python train.py --n_layer=12 --d_shared_expert=0 --n_kv_head=6 --positions="rope" --parallel_block=false --init="uniform" --lr_head=0.0142 --schedule="cos" --train_tokens=359700000
Below are experts of layer 2 (counted from 0) of a mixture-of-experts language model. Rows are named router (the router's row for the expert), gate (a neuron's input weights, with its number), up (a neuron's input weights, with its number) and show model dimensions 48-95. Each number is 128 + 32 x the weight over its row's rms, rounded and kept within 0 to 255. Numbers have three digits each.
After each expert's rows: "mostly gets" lists some tokens that are sent to it at least half of the time; "comes after" lists some tokens at least twice as common just before its tokens as in all text. This comes from a sample of Wikipedia text that the model never trained on. Tokens count by the router's weight.

# expert 65
router:094118122141082150175062150135177129138118155116069092167087106152176131091134162067079168104164081126172133083088152160113136136070171134170183
gate0:128113107111196182120123100153139069097083125102091118106151174107153094207163149126138104106157132134098156137076145111112118113184183180141165
up0:097117157094102115155135104109126115134123170150106155157091132151135144083103097131107135084137177152101112134132112099180100146112159095182117
gate1:117205177137165073117104135108142122105101098080138087203197090157092148182180093158098117123110130133137107162090160118163144088115130141160120
up1:137204102091163118121096137094150089119104096125123069081139118188110112111115143160114109098141104069131048168114139095171148136086141058128199
gate2:100178159113147163113116116090144188157101106096089179198130094066097133137177080176136149163138172128110093129129148108104095154178144105195191
up2:093090128106106133124111094144167130141149136116127118072172137130171077116127109110130136185087133162146121141123058170137092136128135125135100
gate3:077188114074085159194043131160096093148144141083101151111078154096085127155143168122161123115185133111091122029127126110097052084113141097101143
up3:115128139092104130142162133118095107111119134153160107176131131136142138143117171144152127122081145208146158175120123148107135156098133105118079
gate4:132138082125139152157111099117157117134194075140082056191117169122165067132107126139137162122120167135117214080162139085079136166185073142111112
up4:155167155183179136135134070121133089081091114190136174096128123125161115115201113145102166099095070144154102050133189085114152096132105144090122
gate5:114153121071103091106102049129079193132090141114082135162127084086151158089163122127156097090117146157144109142137166084117143087087118165131168
up5:081172094118078103159128104136111137167156101099148137146107113177105096168065118145124197118128069120090145134128165123097082200102164188102148
gate6:143138136217143172142131136166100119108183103142115104127129150131143125121160123200066102122111099063146155079169119103131098107158166116170167
up6:108122110127113107159120091145176067120147094103155117141153051148166095136126100128084107171129085132117148161111124108119074087137109103144107
gate7:136130182133080147107146166165097120177155152122153116124158151109032128093153089182139148184122142074176132094097156111165094095065132098115082
up7:124120079157154130100142048125206126099133098160164119112177130093173126153108120142121133158105090172076188166155086130085148171152124186173171
gate8:134124104122155105110130131076140157088089108134150127158130078143122113121136116116130191085159138130148099113168138073180088102085098146169122
up8:152113108154134120153119146163147124140141115186125079112137154158139124180175174066145078115156096116090124141128116119122103111075116069159092
mostly gets: " G", " H", " T", " W", " S", " R"
comes after: " \"", " (", ":", "-", " and", ";"

# expert 61
router:150148176116101104150122088172101096080125118148154126180075129145148047105123153190128132104082143145066156148081130165103168105109134170104095
gate0:116107158117087102210059102109174132120150119065170119142130152128189152074184065156108084134179149178127167112077096083155122090116141113084104
up0:148133178114094079124129154153161094151184093131154134121101151100101100132218109184139074125125084160116129125145144161141138137175132168081115
gate1:116113115095097127178150122163141136129089133168076162136099154183237066107107096115150102096102111153046143099112126118144154144137142096119148
up1:096107125136079153102155198087112137198118123099173110124136110094118143168141130121122091175152133117107128114157134079111142113075114163106168
gate2:114198056164150125146140060122125121145138180051158083059118140124076177137147149100103082125095104064131133110176154151077075068139121173077113
up2:159132124184111129095157071127123101121134142163129075127058096133126065121149118132132164125147090150147146138215117163107093158132112201084078
gate3:124092069121167146109120130126186122125106106134118106150077113077083179141106141087175100080138116140109158109102107158067176125153177143147132
up3:106116113145151121116068134099153133110147088082124139149077138171155163143175166063113139094177126130226203123182079180124112131171078163130090
gate4:111114163167137137065121116115111133116132135191103159118152118185122110053095133164103146157174098127092199145115172193103130133121148130153127
up4:106141068143125129143127152142103143154147131177106146079199133150147164129019161113074108161144134122195115154075169068184118138164163106125164
gate5:165127094131118105128117149133111159063192159111135134094065119192083158149104125119193127112131156147113122106136152144146181169132138125108076
up5:178110145130111077118182111168108145109150150160120178141143175093155148095192147152127088124123115047124147147104127160087115073093115135071108
gate6:097094118094130117084084111188101136096138096131147124169142109094130128161133129123103125096122124204128084119067135143168108073139114160099162
up6:152081123187117115167130166089122140101181135127162102098176150071150138128124161199145110070132124135107158119056079146154120206165168177086056
gate7:087132145150120110108134131179148130052144115087178137108134135085133151113132085151129065104159092144101168121143106112104070143169138128107117
up7:112171147122084139131076152137105098136119115133138129120172109130174144158104165096163113133126112153140191194141117133144170164151057102125108
gate8:162089171167119071126135099123113120110114087164200165071127113114107103124107108118142136177144146163133102130164128172155086129141135121130082
up8:109132141114062115177117112060137157180163143168191177140075122099106124105173172060151147072184088184155110086124150130116143211134071144142031
mostly gets: " York", "-year", " year", " ENG", " –;", " day"
comes after: " |", " to", " for", " a", " at", " that"

# expert 46
router:139160121138138157093168187102131120164090159112189124127071116119157140066123118163077123154107160136157162118114146115110125156108080174116069
gate0:072137160147160139168190181152179135094090078137127134201119129145183087129129168131125124112127091105073181131142108154125112170149125191099140
up0:171130157100173110084111094126162139133126124163159087090159129072135114106117116103147145113124088167129117155102118134124123171210129147096112
gate1:129084186160125146108110167053157084138117151185140160138158124188171118147163127155144186149137153116179163118158209083143171100106111111141163
up1:103128127112139137064111092112118107107172119173197110140152082174115127064135140102135147068129096168144141132103124152162108213090092084181126
gate2:143115129123137095144157153048139121158130116084098068072162145125109077106065164102097101117155094083165133063113107115137118149146149141133088
up2:112123130135166096161165152064103147154131146122131102136094133128086101154141186139150123096162112092127091152132182099107036123123112136107175
gate3:098093138184158156109126119134143136096185137085159115145165135061124066074157064132098124112192180096118106114132137129140163105109131123152126
up3:164105160165156110187113105100177194132175168050108111133102114110155111099155053140097099134178100152139160159133096177151136119112124167157090
gate4:142116164089082167159136111110142135152127136078154146105074101084081167121104100108136136119096159128130139139102160103173094139118133103160116
up4:142172126161127173064157163129110100173156153098090179128150167102140102141093129166096142135111110094130139175090146143135161090180113094125200
gate5:119127144066171102095165089127107163128126165088108162119116101133137107118102112122174087132096152133109168173131101078158105145118089090154119
up5:126128070221098162140129117081165121101114100146140125092173106131181198103100167201098139106113159135180115163155167119176114101128155135085165
gate6:147113092137138125099091087155160184156146095106111121147072114139102185079151105128089100126183070140141173087120165147146116147095136207119114
up6:099098144085119134112107096147118154166107132157142158129090098127150159123153109089154098159080086055125142142168147110097123112070135076146179
gate7:127187086151153136106085117082117087154066166082130098115145137186157122124132114072074134213106084168106168141126185136111089179154175127130125
up7:150142133112123039129125074114144113111167143135122157166099199186098099074109216108196186119159139095133072063147164097141156171144122101158189
gate8:086159119158143101116060110125126089058123109110108172108145161109150139169098110087142172136133145147147127143088105133138116174150124065095127
up8:120102108077095134112169131123164161129161067119148088177079129123108118148125079121165110129155099129074152155095067093132159157109103173131178
mostly gets: " United", " World", " States", " American", " US", " British"
comes after: " the", " ", " The", " his", " of", " United"

# expert 31
router:181072168169155054163061146122125126183132140122127148161125105127127200185084125099131138179125122145054108112099120139091151126134136119166099
gate0:131111088131125107135118099096153140118140161155146174162111107145134098140130130112154187201164151154091108104111108191086140127102083122135113
up0:135136104094141146132082171191092110158123162094106114087131102155162120163180135125086168118150111162176102206113124126144140158171132159132140
gate1:117142151098091133113078165133138125092101088152135101161053157159123090103154106136122149122168168087114134177173117096114143136108135129140087
up1:159151091160099136168123208145129136143137052123093149166074114157098141195088179151094130128121135119141149138120157120186167204167120091116149
gate2:131087137143143127118166168151055107115143155158097147110178124180122141132119190135122099156153126130095099135063162105106174105164176111180141
up2:107147141118100204157128129108142131127141134105167093099147138124103133099142152131196146107084149118112103069141171187142113140089087177188089
gate3:163098151150139115189181182068134128158070158144151205127193138138138114138120129108124150142113160154128233132115103090174108131112136126129153
up3:131117131126105143143122125111142133133095158108128173194080110082069141095109130127141176185122143106065180162121144173104175176128104170117154
gate4:136116111112073136124145116126092067081077195152132169098149122143108099120123154107134128160123205137151108177148097135141084080099141121117097
up4:158083087061132087145084118162125122143171139146113091228104086128118168148155069121149106101103113096115113115105154124074149114161079127143156
gate5:194141222111198153109131159145179073095116100156053165146160167129168130118140124123159121110069120152125090114093147096162107138141141131128142
up5:150174121138093177130091128160109109074171199136107093132098155113111099114116134118100129116122116163153103068069105189162139150149115195152149
gate6:099132130138170102108113174108148167180129082106177084154153178144125179155129143084075169132104086124129130128118069138085158199106132108153117
up6:161105179188156119123164145141080126152160106136153086084145079108231247162117167134134093118126103082146089146127172169066133168129117107101134
gate7:067153108160096114089133114144090146141119155098108120114156137128161180156137157075163086112083124117146054184128145149146121136096125107099076
up7:111111091122227189093175205091107158134139118093158109118142169134156147169091107111098133093087111124104136186099097162082232130111088130127157
gate8:158053122119128129099165097072116101172125101134093188126152084151152155177135129113174116120089087171136107072098164181116139180189095129070143
up8:116164111120068135108151101078095206108138140086132064163153134186150132154144091141115072143171145047090159107132131150139104121074138098128149
mostly gets: "–", ")\n\n", " The", "\"", "\n\n", "The"
comes after: "\n", " ", "20", "19", ")\n", "–"

# expert 50
router:113076124102049184118159114131088091193139159161185109113177176130107114099157084147157108124098182101123105133095153136113085101132169119113104
gate0:096144061145141138101142060142137108123096125149132108115044141163138111078082073151159152166166110122171125114121117091126098130164142152124165
up0:077145132183150130121160104123047112133177126073102126138164156133145094121172133148134174102117109155146081159072107165122128156193171118119122
gate1:171108156053154091160201156074126157047145160129128138169118165103098154123149096136157140192121124144117142099150147098141084103107123172141180
up1:108106101084116133119232162157210141153210125178138143163101092136155146129151110122114148110125122118140128090140121190085187136150072095119134
gate2:113170126089106185176101134138145149211114148140202124068161132111119151137077095161160108113126215098114117159134130119155150197156105142111142
up2:114144150146104112102130078139156093164146138145163105077148164124098093126108141136099084172058144149120122155126137111142126114093129132084114
gate3:108110113110068165141157123114135146085163113128134087103147142088145160127061087177136114076117085174164112136195119121114088149151121128075148
up3:102078149088167135138130114121153155054154135164197151122147128088102152135075111111193141091162108145150117129157109154131139049149077153107122
gate4:118171101122139181140079154115128185142139088139164147127147097087091158140135163110131189174135148117125131149098137126079099152118152175121136
up4:108085084091076139121172123090104136194097122086172173150114157104125137138127100116133112156073140100115189095137182133077138136099203084166185
gate5:114146081105160151117157095142220112122127148121161071125091158086138115156156131152073125094098083144152156120105084099130146113116119157170167
up5:123148152100122140156212163130130127122141147109181141058131149131127141131092133072063128134166178149141123068117108081160097169141072143093121
gate6:095113088102122170174149088089158120064114104150133131090149126167128095158149051157173121160157158109171179097111136130106154157068059106094104
up6:158148160060095102109118114099090150123216171109124148093131093097174117092136142092156115116033201148208147134104140117146131108123167074105127
gate7:133144081118089245169172126152101079169133159141187127072099133107084071084069146120140122144108150117172181120101122107116064128148153106147140
up7:125083096067110085121106145095183108140097108108104105113154104128066151081179119141098127156107156143125142218056144159142147120114120087099100
gate8:120104037130155100075180171114130115200194123065117128150154103164142125142110117171098174158192120127113147090142121106149113127133062125138169
up8:114130222168150095087170141134086070135114146072121154118108119096087119078138098095170113191104124067108152081190152155103131092116064100164121
mostly gets: " he", " it", " It", " she", " He", " him"
comes after: ".", " F", " N", " that", " f", " a"

# expert 23
router:138055105110175099118144097127176129098128125143105156098171062116154083106176147071100144117100156094085109102127168152178131083090126159178126
gate0:114148161109131113070067077173144130077149174147148171093196080092080121166149168099197162143152157111198121105088129135212139129084149135082124
up0:198132159085111095088126120197126169137110092156131082120105159133111164132123102092142068151171098108124083106129141097076150147086158143085095
gate1:110091162103096157159092109083154194131106148100151088114131143079113116106171109144133159073169127055093067087138183123174140167090084052146156
up1:121123131067143132143094083054160135076101163143064080071105130148135162188130177121129131085146119146104107119181158070125133146125122164083099
gate2:070069086115145136165095148103215151130156122142138083178174132101134116190123161136093158111127141097112140132134122085059116195105098106128135
up2:138139132107126127118110160099089148039097046128122109129091136111148159179138156123115103139119142141128141104132090101138140147174136205156199
gate3:151109150042133090107146105135104084124100170112172127148198094116127119076144126143166141143121100149148101149158143132122205162142127142183122
up3:103084150198151112115148159147130156131125130109102205140097094121133150106176137123059158094105105136132123148122130122101091178166159115141096
gate4:138121101179127044124120103129135163151123143152146076163163158154173110121137150162147160156145126149149107145120155160097058177111118053136133
up4:152148125110089056142160101111123072109155099144093107136118064062117046083090133153132144125126097117144054046184120099141101127082093078142142
gate5:119118084084129140149123086103131178110109152107137118161181104135139087113160140132136143138087123131148129082131227129128119082151126056177149
up5:099109164125201112124076134107136128152125118080086112044179132142103113171114121120114124163144180119185108148168100108097152147141101087138149
gate6:102142158115175132092075144145119126099122182113106139128081068147124067122142128155084173152134107150174098087134144104134104118144164173106104
up6:125128111201132197148146110056161154065147117063181145150169151087073087133138114113070117143170111147132123190102147108089131140116072069161065
gate7:108114100165044166146119139089104112089148137140109113063174110163125148093094130151096153080118143129080200082161132117150107114096189106108110
up7:145128131129180118045145112122121126153132100144084147150145130126109181052207170136189152099086061114099182094106115150139170114122134170147150
gate8:108132075167121123135071149082124132112136186155103159102188085140072136086143176129123129103125094133133145101137047141155095121172121145136101
up8:144178082133120091106114099149100157086146129162154201121178188161141140157094134135124081138129173148122085181091162151088126157144115093171136
mostly gets: " |\n\n", ";\n", "°N", ")\n", " Preceded", " |\n"
comes after: "-", "|", "\n", "\n\n", ":", " |\n"

# expert 35
router:159135120106100114110100169135169110082135124144102086195059154058157170165158176110085081134065099162158176080144149130068147131120152222137138
gate0:140105162139133138090137138189122126165136100152113136147100131152099159168133140129124142128194102167122180157171144105090118083127142142143159
up0:096164128110145139145139117130111047165144150095068104196110176114153146136112127118127147140129075082055100126096078145092130129123123139119123
gate1:133113106168168161075218157181126089125120161148128085154130165113167138197130133131156101139147084177084124078129138070125061167118141136129179
up1:160147123121041128180110144086063136148148197204116158155135077189076145097127126120083164089098151099127082146071122096150111178149122107032159
gate2:148059111196114136153102133152089128118179078130104116127095162081130171130078103106141063155096078154128142066141090197077075141123136162152133
up2:104141156140127198163109100139149074157134115150098123129124132102098112133133122159118171105143154160217128166049160120096103108162156077165070
gate3:161065136121044103103096088166090164122092142146108146113164135139100122086152095184144092114156094128110124104161152100129087075081108143107140
up3:135126068142155087153172129133119170123119079166152099134114146184210096137144115094112147176197147158078127149149158151154116200154123093137151
gate4:137182151103138135060183119080177178094117072118160119169220119066130159097145157126112118205182171167124120074127150134164074141123125123129074
up4:082112169152085077172144108072107114148151107136123141149103138121124201112094121135072122120144181122133102173077116088119137127157095132154073
gate5:159060199084119086141131101143130097126134132114162118170125079123132127123123112139181137145155076169075091142162070068152104172119077122140139
up5:096160144115152128149180135143184112110177153190117148137108139085130089138135135092168120180028178106145163101122152096125128095138192121119131
gate6:159144144116171136137131172152156146175101112131102142078176167144146092148106101132166071143117127081119094100096197154174108162108170120131113
up6:185131158147142141134143168120109144136119171124189113104124157143136084131163109129091107171134112132253174114098122131115109164150157121099144
gate7:091139120094145149138182134110105140121133117084109120096149114125143142143127098070121139198146076132065192153136114115132087181153106104181126
up7:136193108156103168105107166136088151112108089111189115069071105166081181193088097126128108115113126146157101121137074119108080128147181141147116
gate8:109173119156125132111069214115143125078065149072105165113096096141117133108143168155117128099132129154122141090166107057085111125146081124133120
up8:137134130176158153064080245147169105103061192087127113095136098166133119193148217143112118150119122090127112090170082112162127172093076187139176
mostly gets: " New", " Man", " British", " Best", " El", " Red"
comes after: " the", " of", " and", " in", " for", " by"

# expert 45
router:154184129107141081087177078147145115129073137171123181177103151090147138114113087103131114127069140162071164134087102094153150137176153157135158
gate0:103110113143131114124108142117101111129164141127137091187101139208161111102063113086220133119089095133085142162183126150147065102103111129135064
up0:140122136150109147162108169073124115102097147127164059182103165130118150100111143143156154176069075124111189102113049141070136100135136124144152
gate1:118123168150182095104139120124066187108159139157222097134130174124116166059095091141111162146131121103108151103158101108083152105090149105117140
up1:104151171113064141173130154107118079097080110136106090177096133149080129151165078163161081107085094154138100133120103177142147135040125152168127
gate2:127100187088166179140159155133147140152073135135158130116152142108158102121161202181120127119092103189148150129123127096172141122120084073163125
up2:080116159124162080051164144143112065138161131076188166074175090117142177137119183082111133099079108167132125091086162117118182107141129182106106
gate3:131189097069145183080095129104145101105100135098131110074110109131117132173154122184140086132094172084114121142090085133144065131157146139144063
up3:079120120113130149131059072123131097071126081123107100134138129131122125144131161147123104101075109177098166179124154092112113136148148173181117
gate4:150150165092117138131125154131126122081115117116121142175137204152151139102159162138079169117121166158152195170149152117114123154095175176151137
up4:082120126079084132103134113157158150132135107104163142126040135189098173158195118114171145115125142177104195102138165165123143134136102194167112
gate5:185108114159122123138100136175065127134113115180147101181156122122121139094157224110163119063096126085129146092163149058166150163171111099110174
up5:137140105130169083066073135154143107064100091105074170113158172131097119131155110101089106137078135123127082133115108131171136107068170177121104
gate6:160141154127140090120182071162122137096116127086135151170022178110140116113116166147156144103099120098109132146173116121136080105085167121162133
up6:168126155130092134128127076158108133107095079132102148106123173080175127170153153067129104080128125152152129084138104145127150124146105188114108
gate7:097162171090163117142089147127143156081134130143072112129088101144062155128101121119138143154053129156102071174122148093194114128133177174161089
up7:058164149077081076075148107106125067102099125154099187201128126146118144121150129106150195098122097180150146171106087128148136167177170163098154
gate8:117064140083083111155116167190178152132132128127148129168124126169126135113136088159119107109118085144131156101149139116101098108073151147135066
up8:166181104115119120159121138117141189073138076118160106114199179053144105154100144068106069224152037168125084082129106083090122137142142142097132
mostly gets: "ed", "ial", " hard", " Coordinates", "″N", "ched"
comes after: "20", "19", " No", " one", " List", "18"

# expert 16
router:121105170150094162126102202089168105174073092140136090099053145155166116113136121116107108134106097144196104069091115139059128110091121146137162
gate0:088150195073182126124086128102093089118105127124166108086129114194140122125151157124092093089103103188121117143112076134044125152105165098188130
up0:097117167153176088128092112083106139123129125092168156152087153109172160156101142118083118086141156088133115124150121138066088093129103160156134
gate1:146099161154119141081095097091154156174138146159099106205070117174126118148098112156123106088176104073145125115103110165114112045110105064069163
up1:106157144082109149157127083136073165169132133124174080148166074090102129152130154130124076058113110106152119178115140125163134092192168168092119
gate2:113093167113148180194115140100127135191149119116077136154079152141122135167128131148139152115119089121174163103134138156084140109122117097127157
up2:155112141150075084100149125136036178149165123110132148131194089171137118104106099151180163149169116063137134117136113139122175143208144095167112
gate3:125120123178058107140101155117116100159199098092160109129150088168111133108072169134188108083127093125192108106102187149108091107140157118087174
up3:180078121121134142162145114156164151153087137157104176130105109098112106179143106140133129151180146080113124114175112137172118137149154141112128
gate4:085126069169087137122140147129149128137106142134157087107097145127178121138103071088089172097096167075076180125104135153102078148153169093108140
up4:116128138079156180190112093122119129081114152122145086159143197147097123105126095165096101112119113083142094165085149121126166164161184121102125
gate5:154127173140174046184106172134149155105090089152039098183131097099145130095167114115139124164078120097116119141150079130122130125155145103124187
up5:112203171139154094137156137132117133124049109162133121153136154116182068110115122104079110108179120062117152116165083136081137095085172168127128
gate6:162174136133151073127099076196167124100123111141142128136172146144149124159117113147182139101144095194157131121174109070111125098154147156037167
up6:176123098088136120137115169153157122073106184165137163125118136121108114119144176102111080129165077113143141087167128156169152084110154149108171
gate7:132137077126129095166129138109116115140103112120091133088161128147068113139151077124140184118135165166099129174157147160151128118124161167101104
up7:156119161094068153130163160137107156139147122076137113098023155079071064110090063196148114139179133139171145124117145142103145124102127052136120
gate8:086117107162166128129148138115058118147088118149127124179160089166134091127157149172106159084151064135150158106134102134104238162124152118138151
up8:079114112146142143098101117173085130125141189208116189115143131053141131140157087092072134135143137139153073134100137119128081119131148142154144
mostly gets: "==\n\n", " two", " three", " one", " four", " ==\n\n"
comes after: ".", " the", "==", " a", " The", "==="

# expert 27
router:182079152143145125151156127174108105061109078120097144151116148161098131104130083166135175090130150123081100121193106121140160100128127144145096
gate0:134078158150188133136130160091131074096137122104087143208092144133147139064139081151190125074117144060165087085181110141133055130124099172153121
up0:140062115129138086119112139164134116175188131162094158139087126146119135137087092107091124103129211205118135155105121136106143069136146091116095
gate1:137134126175148082119082127200118094152143061121088097202136099165167147123157115127142131104125126152146128158181115120131094162162054128137107
up1:093074136109133164089102132207145094145127091160113138144111142142135059152163149154169087121158088087126100128119135152197140153152107097158162
gate2:141156100105100097086116098111139154071075122161151227146127127132124091166096088178119107144154117144149117169116118124096115167157120111028097
up2:181128085135165150123173140079129120114073118132093090085119086130130118150181119134074083143097152090155148108083159112122107146104135083146119
gate3:169088146156119142094145191082167088139099137168152218155116107122125116117147103106155149126150134121119140137144081130139145125094134124136116
up3:157180124141118150136091159075130109135079154166150071080132144163115153178074146069117174094146163162203130084145110125169115129071099090154150
gate4:169152194196099195070144116081072113140170129180131126088161153139159090065107167168074175164081087152133106119141130128083154168111163103161097
up4:089146158094137168112129121149156161084086113169136131148154129114105140190116118149093142093093128135156141103071066100128119115134143079115137
gate5:143166154122182163141154181129160179127106131132126135125071164178168178091131187095078134117130175121131132092179167071148110156095078161103150
up5:144163167097107110144144133125151106138089103134105097134033100148109106156090101113172141106128058145117097083173130113142136120066049145127119
gate6:139075139139134123084143106149104145079083096088122092177142092163143069189135176087108130126121131145155133082095107131147143187177127171108178
up6:119124094142082151135133152153070126136119128176104156147117148169109121173159163156147182075157112028107117130165098151113184141087152119111153
gate7:178169186125106167181058142098113126149144129087109177128076129099190084098106115153078084097100105099156179150154169136119192154190152212068110
up7:140106099146137108098182133142145094195077168102146202119156119100190135124187151111075139085093151132114150118140155109077115078139155110130082
gate8:163145138122110122082119152098127137095077081185099099080121158154195143080139109092145122104114150125154095106117087138159162104146139102180227
up8:152119095099114082093072116142144161132128113128122198060220130143068130129054117114117122172125100076105138111129133174111174065114174143125157
mostly gets: " by", ".\n\n", "==", "|", "===", "\n\n"
comes after: "\n", " |\n", ")\n", ".\n\n", ".\n", ";\n"

# expert 14
router:108159128170147131111146114137186125092105162080170051117126129090149183148126160115142099150163114177196209055145102127160112134126139106086116
gate0:117119059102129155131165090126110146111083183139134154158109104044147126134094155146136057136081179111114139136111139094097189151157168124063105
up0:123110174137108179143109159199104142072082134124157138115098086117134155118176124116102125137144045114152198169107163181141140130093133159137137
gate1:138143111117167123127205080153149105078161221121167140172167199075115123107077130144124098098164187127100126109151183128116089082165077137086148
up1:166139158107110150121088113102110116120127123171100144132122106175123132133098102159083117103155132149126012104094142165123146123115078104163076
gate2:059118103164101135141070068133142153048129085081127090146141121089146159118123113152142123164098152128142182095145152139115091088135108154093159
up2:129144150086162146185122164118111107069144105113136096177127152126119186119169131151151095163121149206124150137130164118191065103118129096136126
gate3:113118165083149134095068127131117127145117152175175119129098156163126106173111173189081162144157132133130110136114144063107165162141141111145124
up3:169168072197075146124149120165151062101088034100178106108106144083078192163172086155144178130171074178107131178160133133143121131080113127159102
gate4:128129173153130053149094149149093152128162100125111168093148127161087202128074111156110176107160119130092103126150140171117123098084144089126057
up4:177142165107129124098105127092162155141131132103164213109171094112097186170108144081093123131139105157174153106120130100155082108064100133158149
gate5:151119133151164093121105131113102140185105100150131110108136099073114105162081150124082162135164121058163059165172091083077152127129145113139127
up5:067121122105142149134141138191095141097091148144111158154119088152091100149169125092149123096128106154127107159080110175194118080104136084130148
gate6:138161131106215146181131140141187168153102164106171101179137171100142069141128052121120146136097112102159103157087159134165122132098133142160134
up6:164142125089158147141145122068130147090124088130149118082107134145084141134104141122135092142208112105128170120125111112120151105090137111143167
gate7:120173139106122110122149100230186155168068162129068111096132092147121177143158164133077116169113155144140127115180120143122077117112144164191126
up7:130115122117041110124132160164135143176115130148104101137132076060088106127087159130124111083082140115069134097156095099125154127153119178078160
gate8:121158084097106088121102074202139107149085079149147169104087101170046156115147151110138119163161106091123108131164096128105196139154108203090073
up8:038164092167147107093115133106153077119128080115164120069131190122130127111134109084163086110156156128112129197128132105139118105146100108134146
mostly gets: " University", " game", " team", " School", " school", " city"
comes after: " the", "'s", " The", " a", " his", " National"

# expert 11
router:155057120192064157195078140144162137147144183132077075139192079101157144104143126106100127110134136115163107043142124152159112175092147113128161
gate0:170107124088177119115173138167128120089086140120101143133136068052097131117137124200197084167100095174141129156173155096127139123107126098075102
up0:108159126070152152128114183116108115084078080073165101152112168121206141130141143149179141117115147156163125159129156068124134141175154144118097
gate1:165161177128111126141027107115081179142125108115138094127171090135109086208156101108084084150131120142108155198177120199216109158083141137099137
up1:113127114139181093078096100171120164110123159143157137093151091140165112096139163095109108123095046105118152099110186145168149107067166081085149
gate2:149116158102155189096130103182072138088152114107094119225179126148147071151140127129145047103065147101114157101136135065129097106082075152192121
up2:122140065178110147075105140120105130135161090169078107157165056156102141140170168161123118120163067118152145130070097103104136107082084114092093
gate3:151056141132067108151110164188151130143145156131085163130150145150063145162088079129146114134153155125074191075125089182163153072187138151124051
up3:104088148174124086104109147184142121147152187073135170132141120194135112147169131112133138149147161106143184118103152145151124151103135134123058
gate4:146166139148160126130122105102147137150130070088090172216163083153126125151154075170118170127151133131151117124147193091172112113229046124121099
up4:078085100132170137150160106160116133108142142121171110143108127149162097129119127179086108145163078181145142177143073115098141135120136151132164
gate5:142150100114093119143096106075059098073059107057134127112113139199141111159104122170168046174146126147143099160075137118107122109167131112120175
up5:136117114105108121081164143163120106170133110189093163090102169132117153095157087136099140037122058162072136133085110108114164139119164068126093
gate6:121158126146133123141139101160100098065113111100107161105157152136162156159072185077142156106145186079070163085126122111175108175135087110137135
up6:155120114143127136106114147128098166141129097196150117131063135158138165070081109081131100125137098120185108147101119082105116097100125122173164
gate7:103089136110129139152108121086124102143160106079131112103047191174165142129129100174116097109180069108119179173155118171221115110157138080095104
up7:102107166128125101158147103027183098095149148069152113156126137161131105171115123158124082168162073134138152109135115093133093117155112093146118
gate8:106155154164173118166158145101081147161190095069093066200107113144150050119182117179161122149112180103129102049135121189159091144126138125118068
up8:124161175117123126154136112122128145089061148179108132164120145114116125147140093167183144108126092095117113071143155090152176142133179138130101
mostly gets: " N", " Ch", " Y", " El", " Ar", " Le"
comes after: " |", "-", ":", " \"", " (", " G"